{"n_layer": 14, "experts_per_token": 8, "routed_scale": 2.83, "balance_loss": 0.0142, "balance_bias": false, "n_head": 4, "vocab_size": 8192, "norm_place": "pre", "extras": ["capped logits"], "beta2": 0.99, "decay_fraction": 0.897, "batch_tokens": 65536}
Below are experts of layer 9 (counted from 0) of a mixture-of-experts language model. Rows are named gate (a neuron's input weights, with its number), up (a neuron's input weights, with its number) and show model dimensions 0-223. Each number is 50 + 12 x the weight over its row's rms, rounded and kept within 0 to 99.
Before each expert's rows: a language model's description of what the expert responds to. This comes from a sample of Wikipedia text that the model never trained on.

# expert 11
It responds to: First pieces of proper names and titles, often after a pipe or "the": New (York), Le, La, De, Cl(eveland), The.
gate0:57 39 44 46 65 48 54 53 62 50 60 50 63 46 53 23 30 28 39 46 55 33 48 48 50 44 53 50 61 56 54 56 44 46 50 57 66 57 53 51 51 33 54 48 42 37 38 69 53 59 51 40 43 58 58 28 31 28 55 65 52 61 60 69 60 58 47 23 41 49 61 41 41 63 17 56 57 52 38 23 43 66 71 58 40 50 46 61 83 60 45 43 35 53 42 39 29 65 56 35 72 60 34 50 48 61 64 41 46 37 72 61 47 61 32 50 67 60 40 58 26 64 43 76 54 46 60 53 55 44 52 55 18 69 51 46 28 49 70 47 69 43 58 48 58 58 45 67 60 45 50 50 48 43 39 35 35 50 65 59 44 25 41 43 62 31 64 45 35 65 51 34 51 55 45 36 56 54 51 78 49 63 50 40 37 43 34 41 63 44 39 46 65 33 41 19 44 42 53 42 39 59 55 53 51 54 54 24 31 36 37 42 58 54 45 35 38 38 60 47 50 55 43 52
up0:44 33 53 34 45 55 51 56 56 42 56 55 54 47 53 25 45 44 42 40 62 22 37 46 50 45 56 50 50 43 52 63 43 58 42 47 66 51 65 52 37 41 49 50 48 46 57 61 61 46 48 42 27 47 62 33 51 42 57 47 47 58 46 59 65 48 37 31 51 40 59 56 42 62 38 49 64 59 47 24 47 54 69 56 39 52 47 44 79 48 32 42 37 49 43 49 38 65 50 52 71 60 26 39 54 59 69 28 53 39 67 62 44 70 39 53 64 58 41 63 16 57 48 60 56 49 47 51 51 28 46 50 28 73 58 47 37 35 59 42 61 46 82 51 74 55 48 64 48 64 37 49 37 64 45 48 33 44 53 57 42 17 30 39 67 32 58 36 33 57 66 33 60 53 49 40 50 46 48 82 48 69 43 54 34 41 49 52 49 53 30 44 68 28 50 22 24 32 42 38 42 48 51 61 47 55 54 24 28 37 46 45 44 63 42 41 47 33 53 48 43 46 38 64
gate1:50 59 48 43 54 56 59 43 47 29 40 56 57 75 38 60 56 51 70 56 38 38 45 56 51 55 50 41 80 59 36 58 65 50 55 43 60 51 49 45 43 47 42 48 61 79 55 49 50 53 69 62 59 48 44 50 70 70 55 41 62 78 54 24 48 46 43 58 51 63 46 46 54 64 50 31 46 36 61 39 70 75 37 55 59 71 60 74 58 34 46 61 47 38 76 59 55 56 66 35 64 29 40 47 64 65 63 54 69 25 41 32 48 53 30 51 46 41 54 43 66 53 46 58 39 50 47 50 69 33 64 70 56 45 44 47 49 54 46 32 23 33 49 46 43 44 52 39 63 60 43 37 61 29 38 33 67 34 39 51 46 58 48 41 54 65 53 64 62 42 74 38 60 48 38 57 64 55 51 46 40 51 45 37 65 40 62 39 29 38 27 52 60 41 68 60 32 51 21 36 55 54 69 42 51 59 45 51 50 47 39 26 53 53 51 25 48 48 38 34 64 31 56 43
up1:49 57 48 41 61 58 27 28 30 41 37 32 48 46 32 62 48 44 60 58 42 35 52 55 48 60 44 57 47 53 47 52 56 44 54 70 55 30 53 44 58 46 30 34 54 73 55 58 53 33 63 41 47 55 50 43 48 81 52 38 48 47 57 46 45 75 54 42 47 61 34 64 33 54 51 40 50 37 44 43 47 73 75 29 59 46 66 43 43 53 51 61 65 28 52 40 67 70 49 39 53 36 45 47 44 57 37 53 73 33 31 56 51 40 59 54 42 31 52 47 61 24 43 54 32 57 24 62 51 67 54 67 75 51 47 37 67 49 43 38 36 56 57 33 40 32 48 41 40 76 77 34 69 35 32 34 84 53 44 46 59 59 56 44 47 72 51 58 64 49 50 39 37 49 37 58 62 41 31 50 52 47 46 45 69 48 43 36 36 57 52 48 70 20 65 44 37 52 46 49 56 52 44 50 55 60 64 61 35 39 58 44 40 46 58 46 56 36 43 52 63 32 60 28

# expert 22
It responds to: Prepositions after verbs or nouns, mostly to, of, by, with, into, as in born to, daughter of, initiated by.
gate0:61 54 41 61 37 35 51 67 64 35 38 32 64 34 44 46 60 58 41 48 69 32 31 46 56 71 51 50 58 39 60 51 54 35 76 73 52 64 42 33 48 34 38 53 35 55 56 38 66 65 50 51 37 43 38 60 49 39 40 46 76 71 59 53 39 49 61 70 31 39 56 46 51 23 49 47 50 63 62 64 61 62 69 53 60 47 38 45 44 59 58 48 43 39 42 50 43 61 45 71 36 50 50 58 49 27 33 39 42 39 43 46 53 44 51 42 67 45 32 54 46 48 46 56 43 45 37 50 67 57 52 52 51 40 53 53 61 49 44 67 52 35 32 42 55 27 49 45 47 49 62 61 48 57 59 79 43 62 68 19 42 41 42 49 56 64 57 46 70 75 64 69 38 72 34 48 54 50 63 44 68 42 58 70 56 52 39 53 35 46 47 63 38 56 46 30 85 65 63 49 41 64 70 41 57 63 65 30 34 39 47 41 18 64 44 52 44 57 46 67 48 62 47 39
up0:45 40 72 71 27 47 43 72 56 56 38 59 76 31 40 53 69 40 27 26 48 45 44 43 56 39 38 42 50 42 49 54 55 49 56 32 50 65 53 39 44 70 43 56 31 59 76 47 71 54 55 60 37 54 72 72 50 32 68 44 78 37 34 55 35 54 35 46 37 37 45 55 46 55 42 66 60 49 28 48 42 35 58 65 73 39 37 34 56 49 74 57 53 42 41 48 40 56 43 49 50 47 44 51 40 45 34 59 30 54 65 52 55 49 37 45 41 44 43 35 40 39 28 58 75 58 51 33 45 49 51 54 35 52 43 45 57 58 30 41 52 47 47 31 53 14 40 68 50 34 63 55 60 33 44 60 43 63 49 46 55 24 40 54 53 57 44 23 41 56 40 62 29 55 45 50 59 53 44 35 61 64 45 63 55 44 59 53 45 49 37 66 70 52 31 44 50 46 74 40 33 36 57 38 50 43 75 60 42 52 56 58 38 43 39 38 42 61 45 43 51 35 31 65
gate1:45 72 58 52 42 41 36 31 42 46 58 50 35 40 48 45 45 36 35 61 40 17 59 59 42 27 69 65 62 47 42 36 45 63 49 28 55 46 36 52 75 61 53 38 57 60 52 66 74 52 44 56 50 51 47 45 51 50 64 46 45 49 51 53 54 48 52 52 72 62 57 49 57 68 43 60 57 51 37 45 45 37 41 43 54 47 38 55 49 62 55 38 73 45 49 49 33 30 52 37 65 52 39 50 73 50 40 59 41 56 64 49 56 31 45 38 53 74 47 28 42 44 52 47 43 67 68 39 22 49 42 45 56 77 59 71 51 31 47 55 43 40 79 51 44 31 57 70 53 58 57 61 32 59 63 51 64 50 31 57 46 40 51 51 59 64 58 38 16 40 37 45 73 46 73 40 48 30 35 39 52 53 68 53 34 35 62 68 42 59 50 58 60 71 50 56 48 39 32 58 36 38 46 34 42 46 23 55 63 54 53 53 54 38 30 57 60 40 60 45 33 68 50 73
up1:37 73 67 53 24 54 52 44 58 51 68 44 42 39 44 36 73 42 49 51 34 36 60 74 43 36 56 64 48 55 46 49 56 44 63 43 57 38 32 43 68 60 71 53 56 59 50 56 65 49 43 70 56 43 34 35 50 42 71 45 65 64 52 41 60 63 40 43 66 62 61 35 51 42 44 71 51 61 41 57 56 36 38 46 54 55 28 59 49 50 59 57 75 37 49 49 45 30 45 41 59 57 31 52 72 41 49 69 45 54 63 52 64 42 44 53 44 56 47 34 48 45 68 59 55 62 77 32 29 60 32 47 60 84 47 50 36 30 27 54 37 30 59 44 54 38 58 73 46 74 56 72 22 42 45 60 46 57 30 56 66 42 48 42 68 36 55 36 31 44 37 49 67 30 62 65 54 37 56 36 60 53 59 63 38 43 65 72 54 53 52 58 55 75 58 50 61 48 55 66 45 42 49 48 65 40 34 46 60 53 43 67 56 38 52 54 42 40 55 47 31 53 63 57

# expert 1
It responds to: Words inside names of leagues, schools and sports roles, such as professional, High School, NFL, Pro, often in footballer biographies.
gate0:59 36 54 41 62 65 54 56 35 60 18 63 55 55 42 32 49 41 54 55 37 62 46 68 55 45 39 53 46 39 46 60 42 42 62 56 40 64 31 35 71 47 46 57 38 47 31 80 37 49 55 30 58 81 47 60 54 22 48 55 56 60 50 62 27 61 67 67 42 50 56 61 53 47 36 38 35 55 29 55 55 48 52 64 55 44 35 55 41 49 53 21 22 31 55 56 50 51 46 42 61 43 32 25 58 48 38 43 32 40 49 56 43 54 50 59 61 49 43 65 65 55 36 65 78 62 52 72 52 54 59 46 38 38 60 34 39 35 53 53 59 66 51 71 47 28 36 35 51 53 45 39 55 43 53 48 47 26 57 62 35 55 54 67 48 46 65 41 41 72 58 37 57 54 59 58 66 47 65 58 63 39 27 51 31 58 45 68 54 54 65 44 50 31 49 57 22 55 65 51 53 44 60 57 26 43 21 48 49 52 51 57 53 31 36 68 40 37 42 46 40 56 42 52
up0:50 47 49 56 41 53 59 39 34 43 17 50 57 47 29 36 29 44 56 60 30 61 48 54 47 49 38 68 37 43 37 42 53 28 64 55 60 46 30 37 60 65 38 64 48 46 52 66 55 49 65 45 61 74 39 54 49 44 50 54 61 66 56 51 37 72 64 60 61 42 48 40 39 48 33 45 51 45 69 58 62 61 43 39 38 29 41 43 41 50 51 25 56 38 31 30 41 66 52 39 61 55 14 43 72 34 50 44 45 51 59 69 56 72 40 43 37 54 49 52 34 55 49 62 46 65 47 60 49 46 37 63 40 59 60 54 45 51 78 52 51 63 42 64 39 39 51 42 47 51 35 65 55 43 45 53 53 25 47 59 41 42 60 53 57 45 54 46 61 61 49 48 56 55 55 57 69 46 27 37 54 28 41 50 39 75 44 49 28 53 58 53 67 36 27 68 32 50 71 54 41 52 55 60 35 39 41 53 24 52 64 45 41 69 24 32 29 30 36 28 48 47 35 33
gate1:52 57 54 45 49 67 32 52 79 53 67 50 54 48 27 65 63 61 70 58 59 35 39 44 38 71 42 63 49 61 58 23 63 52 62 48 50 51 69 43 60 59 67 53 42 47 17 32 50 60 33 58 48 54 56 55 41 44 47 64 53 51 48 44 45 55 37 44 57 46 52 46 19 52 61 43 45 64 73 31 44 41 66 56 53 48 60 53 43 58 63 61 59 32 60 56 44 40 24 52 34 58 34 36 71 41 44 53 64 69 63 60 59 46 46 44 51 61 53 57 25 28 69 42 45 59 30 55 40 32 45 65 38 40 31 43 49 50 54 34 66 30 52 48 72 62 19 42 43 45 45 66 69 32 59 29 51 51 60 56 42 29 47 38 32 53 49 44 60 61 27 45 44 49 38 54 48 46 36 41 49 70 57 38 63 49 45 42 39 56 40 65 52 51 39 53 52 49 60 50 56 46 44 67 35 43 31 61 49 54 52 36 31 42 30 71 53 77 38 58 28 47 47 50
up1:70 49 73 56 42 53 41 59 50 28 62 46 46 25 62 43 55 62 54 37 22 57 68 52 61 49 54 54 60 63 47 69 62 62 39 63 62 52 43 21 41 38 58 35 29 39 77 64 36 46 58 65 52 52 31 42 46 49 46 49 58 29 56 42 58 49 51 43 58 53 57 50 48 56 42 38 31 41 53 61 39 57 44 36 49 58 23 31 38 57 54 44 36 43 53 49 59 66 68 59 43 56 50 38 50 67 72 47 35 41 42 32 60 51 55 46 44 50 62 41 26 68 46 64 51 28 43 63 66 37 64 37 37 43 47 51 34 47 48 55 49 67 63 45 24 58 43 62 42 45 34 39 35 50 67 63 63 54 48 58 38 37 60 62 36 49 24 45 68 57 40 45 45 67 54 30 46 47 39 69 59 53 46 56 67 42 66 58 70 38 36 46 68 47 45 29 44 35 42 34 47 59 21 42 57 30 73 63 59 40 52 45 51 57 37 50 62 54 60 66 28 58 58 71

# expert 47
It responds to: Prepositions and colons introducing places or venues: in (Sheffield), of (England), near, within, across, Venue:, Elevation:.
gate0:44 34 46 39 58 52 50 51 70 53 70 39 49 36 52 47 54 56 68 63 62 50 38 59 49 53 63 33 49 46 38 28 68 72 43 71 33 65 55 53 33 45 32 60 62 42 65 39 71 45 39 50 75 45 42 45 43 48 54 43 53 67 42 44 35 61 64 59 48 46 45 45 54 52 58 38 36 69 69 48 54 43 46 54 41 39 39 30 49 63 55 56 54 45 73 39 52 69 60 43 76 49 63 46 56 60 52 54 48 53 72 64 43 46 41 34 71 43 50 74 35 50 48 55 50 40 60 55 51 48 72 50 37 63 49 46 32 48 36 55 51 57 62 56 53 52 30 69 31 50 31 50 14 28 50 42 54 68 55 43 49 60 42 41 34 11 48 49 61 60 53 32 55 44 40 54 67 32 54 38 45 63 22 31 44 51 50 66 60 51 52 57 64 48 60 53 46 56 52 28 54 52 57 54 48 27 54 32 66 66 61 30 49 22 39 38 37 23 55 51 48 52 67 54
up0:46 42 59 48 27 56 50 67 71 24 70 43 43 42 28 38 64 30 30 56 65 44 46 65 41 57 54 35 48 33 47 60 64 40 50 64 64 42 63 36 43 51 54 28 39 56 59 43 69 53 52 55 49 44 77 59 43 36 57 47 65 56 52 47 57 53 53 53 45 51 60 55 36 52 67 57 56 30 56 38 41 66 45 41 50 49 45 30 56 59 56 53 49 60 58 65 33 58 29 42 28 51 46 48 67 45 50 49 65 52 60 54 45 57 58 28 45 49 43 37 43 34 65 46 67 55 38 56 35 64 25 48 46 71 40 64 40 45 52 60 29 61 55 72 34 32 47 45 48 45 61 72 42 56 41 66 49 31 63 53 49 40 39 52 26 62 49 35 45 63 35 57 37 53 47 50 32 48 57 45 45 44 67 41 71 38 39 49 78 54 22 44 86 25 45 44 69 50 52 72 47 42 39 45 65 66 68 45 43 50 56 58 33 63 45 56 61 48 47 46 47 83 41 56
gate1:33 62 35 59 44 56 60 64 66 38 65 40 71 52 49 53 30 59 28 49 61 45 19 58 43 76 76 47 48 55 50 64 59 45 48 37 50 45 62 46 30 29 67 47 37 49 54 48 34 53 48 46 47 67 57 43 40 57 51 64 32 42 59 58 45 52 60 66 67 39 57 65 26 63 42 66 34 53 59 41 58 63 53 42 47 44 62 72 46 45 54 38 69 55 55 78 28 42 55 71 53 49 41 47 38 63 46 51 43 53 47 56 54 44 64 57 70 53 29 56 40 63 45 58 43 61 16 26 60 56 42 26 55 66 37 44 59 63 59 39 39 33 27 36 50 44 56 66 73 73 57 42 45 66 62 64 33 63 59 52 62 37 68 39 63 56 50 48 55 40 43 45 49 52 38 68 46 64 48 50 35 34 54 56 58 54 43 40 72 50 49 35 48 33 45 32 57 50 42 47 48 38 42 44 46 45 72 45 53 69 42 64 64 48 74 50 41 56 37 40 63 70 44 61
up1:39 35 36 52 68 71 65 55 61 41 38 48 62 41 63 34 60 49 70 65 33 65 72 37 59 59 50 52 38 57 60 41 51 41 46 42 84 49 49 80 60 65 78 32 48 64 37 45 50 53 53 33 56 58 62 56 46 55 39 63 67 30 47 67 61 60 60 49 57 38 54 52 41 52 57 52 44 48 39 31 68 46 59 55 36 52 46 58 55 44 43 43 78 34 55 52 61 72 34 33 53 58 48 56 41 58 47 34 46 51 65 42 64 53 47 56 39 35 60 43 48 50 40 62 53 47 51 38 47 51 46 46 58 60 40 63 62 45 53 57 59 44 61 60 61 32 59 30 50 46 51 67 59 52 21 50 50 49 50 64 44 29 54 45 38 26 34 47 35 37 20 63 49 43 47 67 58 42 32 49 13 49 68 62 52 53 35 52 31 41 42 64 62 52 68 49 33 79 34 56 53 82 70 52 55 59 49 52 58 47 44 44 38 54 65 61 55 56 66 58 48 64 30 51

# expert 7
It responds to: Prepositions like on, at, for, over, under, about, especially sentence-initial On, In, At that open dates, places or amounts.
gate0:56 38 56 56 42 44 52 55 42 48 55 52 24 46 48 55 55 42 54 35 62 70 50 51 49 58 66 47 46 54 66 84 56 45 34 46 55 72 63 54 40 49 37 54 64 49 40 40 54 60 54 58 23 54 50 53 50 48 61 48 34 52 51 63 54 46 48 56 34 47 48 65 44 56 27 36 46 56 29 45 52 46 45 33 45 49 57 44 71 54 30 68 56 33 39 55 46 48 49 63 37 40 52 48 42 41 53 79 66 29 34 88 65 50 54 57 46 48 53 39 36 47 57 62 61 68 42 52 69 51 37 48 33 51 78 34 63 45 40 41 49 36 55 48 66 64 55 50 54 75 63 49 57 51 38 56 64 47 38 47 63 42 47 40 64 79 54 54 32 41 75 53 63 54 41 46 33 40 70 50 62 34 13 70 46 51 62 66 36 34 40 38 25 72 45 30 48 26 59 54 41 47 53 58 60 60 64 53 57 60 41 56 35 31 56 52 31 59 42 47 61 61 65 43
up0:57 59 42 55 44 37 65 51 39 39 43 55 33 35 44 62 55 43 31 63 47 49 39 59 50 55 49 65 35 50 50 51 48 56 58 28 56 55 54 60 55 58 70 43 60 55 27 44 49 32 65 47 47 36 63 42 48 52 58 59 54 67 59 48 70 61 49 46 25 40 38 50 34 33 33 77 57 56 45 48 56 37 47 27 38 46 82 43 44 47 40 64 44 49 48 50 24 59 44 84 53 42 44 58 60 51 44 42 39 42 57 60 69 37 50 55 48 48 58 52 52 36 48 53 53 50 39 48 51 47 53 54 56 58 68 40 49 47 24 63 55 43 74 38 49 64 43 65 50 65 57 29 61 54 12 53 68 68 56 61 43 49 43 57 62 51 53 54 53 55 59 73 45 82 45 67 65 49 61 18 58 79 75 53 49 58 46 58 37 35 42 58 44 55 53 54 48 44 54 49 53 66 64 50 59 45 45 70 42 37 24 24 37 29 65 49 49 31 65 76 47 60 51 64
gate1:45 50 52 62 62 40 47 48 55 59 33 50 53 56 34 80 59 61 52 62 58 56 27 35 61 41 58 36 32 35 59 45 66 39 30 54 46 58 60 50 54 44 63 54 48 52 42 43 55 51 52 45 51 48 67 20 25 38 72 55 54 63 44 63 60 59 57 26 23 46 59 53 55 56 45 52 52 54 53 42 62 52 56 70 56 39 41 54 31 66 54 50 48 48 45 55 54 52 50 73 45 63 27 61 53 27 50 55 55 53 55 33 39 50 42 64 48 60 48 33 52 59 53 52 45 41 55 64 50 57 62 33 37 45 53 62 38 43 34 59 47 55 70 65 53 33 62 34 47 36 56 76 54 42 58 54 17 32 55 47 59 42 49 30 66 55 43 43 42 51 55 71 68 68 55 62 43 62 45 49 63 51 60 43 44 56 52 40 52 45 46 45 60 38 40 70 57 67 64 63 68 38 56 57 36 53 61 35 35 51 59 18 21 66 54 97 63 49 51 32 57 73 39 58
up1:47 47 54 44 09 46 67 38 45 41 52 45 56 57 40 41 47 51 51 52 48 60 69 48 61 55 57 62 22 41 55 63 69 63 46 62 51 60 48 38 51 39 52 46 75 59 18 45 55 64 62 64 37 37 16 62 45 53 50 53 70 40 39 50 50 57 20 24 47 37 42 58 40 71 53 57 56 43 44 50 56 49 58 73 59 61 32 42 65 68 56 55 40 44 70 56 67 41 42 57 65 56 67 63 68 63 73 54 76 62 71 46 60 49 41 38 56 31 44 49 60 57 43 45 49 61 64 56 49 57 33 41 69 59 33 60 31 40 32 60 54 54 36 42 37 64 27 40 35 74 62 47 51 40 30 47 44 61 44 50 59 61 46 48 42 47 33 48 38 42 43 51 35 42 36 51 31 42 56 36 40 56 34 47 52 63 58 30 63 38 41 44 47 66 53 61 48 61 61 38 44 46 61 32 70 47 50 48 49 67 50 51 49 42 34 36 34 53 60 48 44 46 72 62

# expert 56
It responds to: Common adjectives and name starts in titles and proper names, such as Red, Black, New (York), long, short, Great, often in quotes.
gate0:65 61 40 42 63 60 47 41 42 57 46 42 49 63 42 46 43 51 55 52 45 57 28 61 32 33 55 58 50 63 51 48 47 49 64 63 69 49 63 61 49 38 55 61 56 50 57 51 45 40 34 44 35 48 55 60 15 60 67 73 73 47 53 33 52 43 52 25 23 41 24 41 46 59 59 44 47 54 47 39 59 51 67 58 51 36 45 55 41 68 55 37 55 49 37 48 56 53 64 64 37 29 67 50 55 49 61 23 43 51 65 50 57 43 42 73 48 68 68 62 50 65 50 29 34 45 46 66 69 33 42 42 33 65 67 41 61 42 67 48 39 41 50 67 67 66 53 49 36 44 43 58 50 42 49 36 34 75 78 48 62 53 71 50 57 63 54 47 47 42 49 53 64 59 51 34 26 51 80 32 67 63 31 45 34 33 28 54 74 38 50 54 39 55 49 74 39 53 44 37 46 65 37 36 38 33 60 41 47 50 35 41 47 52 48 40 59 62 53 42 40 67 62 57
up0:54 71 48 25 53 46 59 56 50 54 56 59 58 73 39 50 52 48 49 48 45 27 48 43 42 45 70 49 55 51 70 34 41 62 65 41 49 38 73 71 31 39 61 52 40 59 59 40 50 42 47 33 61 43 56 56 44 49 74 53 44 52 32 38 54 38 53 42 32 40 35 32 69 51 73 64 49 48 55 35 53 54 51 57 60 54 63 61 36 58 62 63 37 48 47 59 48 34 66 47 37 30 71 59 81 53 69 46 38 58 59 55 72 52 55 62 56 66 66 48 53 64 57 20 31 74 51 57 39 31 23 42 53 52 74 53 60 36 36 58 38 38 57 59 59 57 49 25 51 48 53 48 61 70 57 49 61 44 67 54 69 48 40 57 62 57 57 51 47 45 35 64 58 62 65 60 52 74 63 35 51 64 48 34 36 35 49 63 24 59 57 50 30 72 57 74 46 60 54 59 48 48 69 36 42 32 59 43 58 56 53 34 48 58 58 45 63 60 52 52 43 50 72 55
gate1:52 52 34 40 56 50 55 36 38 38 55 40 65 37 47 62 51 41 22 51 49 43 61 61 52 43 49 75 35 42 51 56 43 58 51 67 36 71 41 62 59 54 36 47 59 45 44 44 49 54 44 68 37 66 48 54 42 64 18 57 46 46 62 49 40 33 63 65 42 56 24 47 52 46 48 59 40 58 45 63 67 50 55 74 44 60 31 37 51 65 51 51 56 49 53 52 52 53 55 50 85 44 42 45 71 51 32 66 28 59 68 51 39 77 58 47 71 37 34 45 33 72 63 55 58 41 50 73 60 49 42 58 50 35 49 34 56 43 52 32 43 47 65 49 48 31 48 51 60 50 49 50 36 41 31 35 52 68 20 40 56 45 44 51 51 50 78 63 42 71 57 60 22 66 43 56 67 39 70 54 51 26 39 41 59 41 66 48 61 28 30 39 46 45 38 43 59 51 55 42 44 44 53 26 46 53 38 54 67 64 28 45 48 38 55 39 68 44 40 54 52 49 50 26
up1:44 40 40 53 76 60 58 44 36 39 64 47 62 33 51 60 77 57 21 52 37 37 39 61 49 43 50 52 47 53 71 46 30 60 49 66 40 69 42 49 42 41 52 42 55 69 66 38 47 57 56 70 43 58 55 69 49 61 31 51 35 42 60 33 31 57 50 55 37 51 09 25 51 42 51 57 53 61 42 49 56 50 51 67 47 51 40 36 61 61 61 59 43 52 62 58 52 34 38 53 72 22 46 32 62 47 25 69 33 46 43 52 32 79 62 33 64 49 41 28 30 58 60 36 49 45 55 69 48 44 38 59 60 46 56 32 63 39 52 55 41 57 60 46 52 41 53 47 57 45 39 48 30 49 52 46 61 66 38 42 51 51 34 57 50 42 69 61 47 54 57 60 31 66 64 40 55 60 64 43 52 50 37 52 57 41 71 58 49 25 34 35 39 67 29 58 57 64 65 52 43 49 55 51 61 42 29 45 53 58 34 65 61 45 66 27 48 61 42 63 33 41 46 51